config.yaml
n_layer: 9
d_model: 448
n_experts: 16
experts_per_token: 1
d_expert: 480
d_shared_expert: 0
activation: "swiglu"
moe_layers: [0, 1, 2, 3, 4, 5, 6, 7, 8]
router_score: "softmax"
normalize_top_k: false
routed_scale: 1.0
balance_loss: 0.00328
balance_bias: false
router_noise: 0.1
init_std_router: 0.00645
lr_router: 0.000963
vocab_size: 8192
norm: "rmsnorm"
norm_eps: 1e-05
tie_embeddings: false
optimizer: "muon"
lr: 0.00136
beta1: 0.95
grad_clip: 1.0
batch_tokens: 65536
seq_len: 1024
train_tokens: 665000000
steps: 10148
dataset: "wikipedia_en"
Below are experts of layer 3 (counted from 0) of a mixture-of-experts language model. Rows are named router (the router's row for the expert) and show model dimensions 0-63. Each number is 500 + 40 x the weight over its row's rms, rounded and kept within 0 to 999. Numbers have three digits each.
After each expert's rows: a language model's description of what the expert responds to; "mostly gets" lists some tokens that are sent to it at least half of the time. This comes from a sample of Wikipedia text that the model never trained on.

# expert 4
router:540505437441581514427445491415539466499485481469539483509522496491487500502460600484454481499521490561524429553542469536534508581535527553511591519460453476491437496448514466567472553421482516
Description: Middle and final pieces of surnames and place names, especially Germanic or Nordic endings such as -st in Fredrikstad, -berg, -burg, -ville, -sson.
mostly gets: "ć", "berg", "burg", "teen", " Tr", "ville"

# expert 10
router:472478495493505460558521493557504528455473517467593535538498510537469541552548435521536486450464512515518538534564548454429464534441473454500463480470551505451574515470491540496514473446580575
Description: Inner pieces of non-English proper names of people, places, teams and countries, such as Ti-ana-nmen, Pan-ama, Gi-ord-ana, plus country codes like BRA and ITA.
mostly gets: " BRA", " SR", " ITA", "iji", " ARG", " ESP"

# expert 7
router:527486537510400459487581499505473478493516507584378508498536479451471495445497372544482467591499451510457565465455469431523453562503502570529446468507543445515449516535465458527479531413483441
Description: Inner pieces of a longer word, usually after a short opening piece like p, t or f, as in p-ine-apple, ref-rig-erators, disc-rim-ination.
mostly gets: "rib", "omp", " viol", " magn", " vi", "rod"

# expert 9
router:574477505523532516510522488519493520468620467465453466477479590432504504458562497499568475503525548486434478517537491530481519517497512497459569455543449455486479452454545509502555575521421538
Description: Prepositions after a noun or verb and before a noun phrase, mostly of, in, to, for, as in north of, population of.
mostly gets: " in", " to", " with", " for", " on", " of"

# expert 5
router:496483492500537495502556556463486538465540492433562480437508492533552513483498599451522516533525526475570433518469565524517514433545441424537505501518500503561573562484494498488526498639450529
Description: First pieces of a word split into parts, often after a quote mark, hyphen or parenthesis, as in en(joyable), im(migration), ad(miral).
mostly gets: " eng", "disc", " em", "present", " Won", " Nominated"

# expert 12
router:564494511485476435378528464553498469442460509473512443483514549472486477513518515579483563450518504544565496424519472556518444445504516539486453506529538487555495527439464484479431498511541565
Description: Colons after infobox field labels, list-item hyphens at line starts, and en/em dashes in ranges, scores or empty table cells, e.g. Order: Diptera.
mostly gets: ":", "-", "–", " –", " —", " -"

# expert 3
router:531474501495487514455474537484544544483497510450447495477483459552501501558507510509525552483529507504487491468466518481528573500475530501489492569454469560544451561458486551510486480477452556
Description: Content nouns ending a phrase in sports and biography text, such as football, season, team, goal, County, plus closing ) and ".
mostly gets: " football", "\"", " community", " Republican", " children", " Football"

# expert 6
router:438445596478548568480485497519471473458408510519576521515592572469507464481521544525497451495506443488481539446484499453514463496474552576491511440482499444567478463550494469501540555525577446
Description: Commas ending a phrase or clause before and/which/but, plus copular and auxiliary verbs such as was, is, were, been.
mostly gets: ",", " was", " were", " are", " be", " is"

# expert 15
router:518477509496570487489490520469462477505475518567557466427533504465502493556530520492542511550539499549496554512490461441524427528519472480467506469526482482461549543445497557478465500523437503
Description: Pipe characters dividing cells in wiki tables of statistics, results and election figures, usually after numbers or names.
mostly gets: " |", "|", " st", "frac", " Gal", " Philip"

# expert 13
router:443460441535439539506494442402516509522575507542428502532537558552485541464462527470578454527485553507525468432504526501503476433469476449554483474540492517565509447456520491519562534490481549
Description: Determiners and conjunctions, mostly the, and, a, The, his, its, starting a noun phrase after a preposition or comma.
mostly gets: " the", " and", " a", " The", " an", "The"

# expert 2
router:486546525438541542467449488482468453599541496544544527524483470468528414464540474529521543513520484465522490421440482460490515495483513490515366536489498507507517532511521436515492497592594487
Description: Double line breaks before headings or paragraphs, blank table cells, and second pieces of a word right after its capital, e.g. M-id, B-ia, A-uto.
mostly gets: "\n\n", "See", "Scientific", "  ", " also", " ±"

# expert 8
router:560531558530460545570459546519518517484458512467408476498489457489563572519522467465436524506459468515506520574497458483480542471580502439512558489466541482499470463571494465494397508486490424
Description: Noun suffixes and common nouns in descriptive scientific or technical prose, e.g. -ance in significance, -ion in vision, -ript, example, species.
mostly gets: " example", " section", " data", "ance", " concept", " temple"

# expert 0
router:535519483492456530413517441571484531527509514407545565518514539553447524474511565452519494512493458438496498490539454549533524518524499439482507524539541518503444475529458477499493458508412413
Description: Individual digits and digit groups inside numbers such as coordinates, densities, scores, years and citations, e.g. 61.1, 48°31′, 1952.
mostly gets: "0", "1", "3", "5", "2", "19"

# expert 1
router:406563478518488536601433492547501530527452536559473504519446485488524536529409539481492468433512565528406498505503533587483486469518510599443533589584378537436546495498500516453522509512547457
Description: Closing suffix pieces that end a word, mostly plural s, ed, ing, ly, d, as in detailed, catchers, recognises.
mostly gets: "ed", "ted", "ly", "ing", "ized", "ated"

# expert 14
router:426505506495538412515520490491478431549468502581513484527498471506474459547466544523411461523506482475534525568524462499493493515448482475466595482456494499424506399558536497480534422471463535
Description: Equals signs that mark section headings after blank lines, e.g. ==History==, plus taxonomy infobox field names like Phylum, Species and Binomial.
mostly gets: "=", "\\", " Species", " Clade", " Binomial", " Animalia"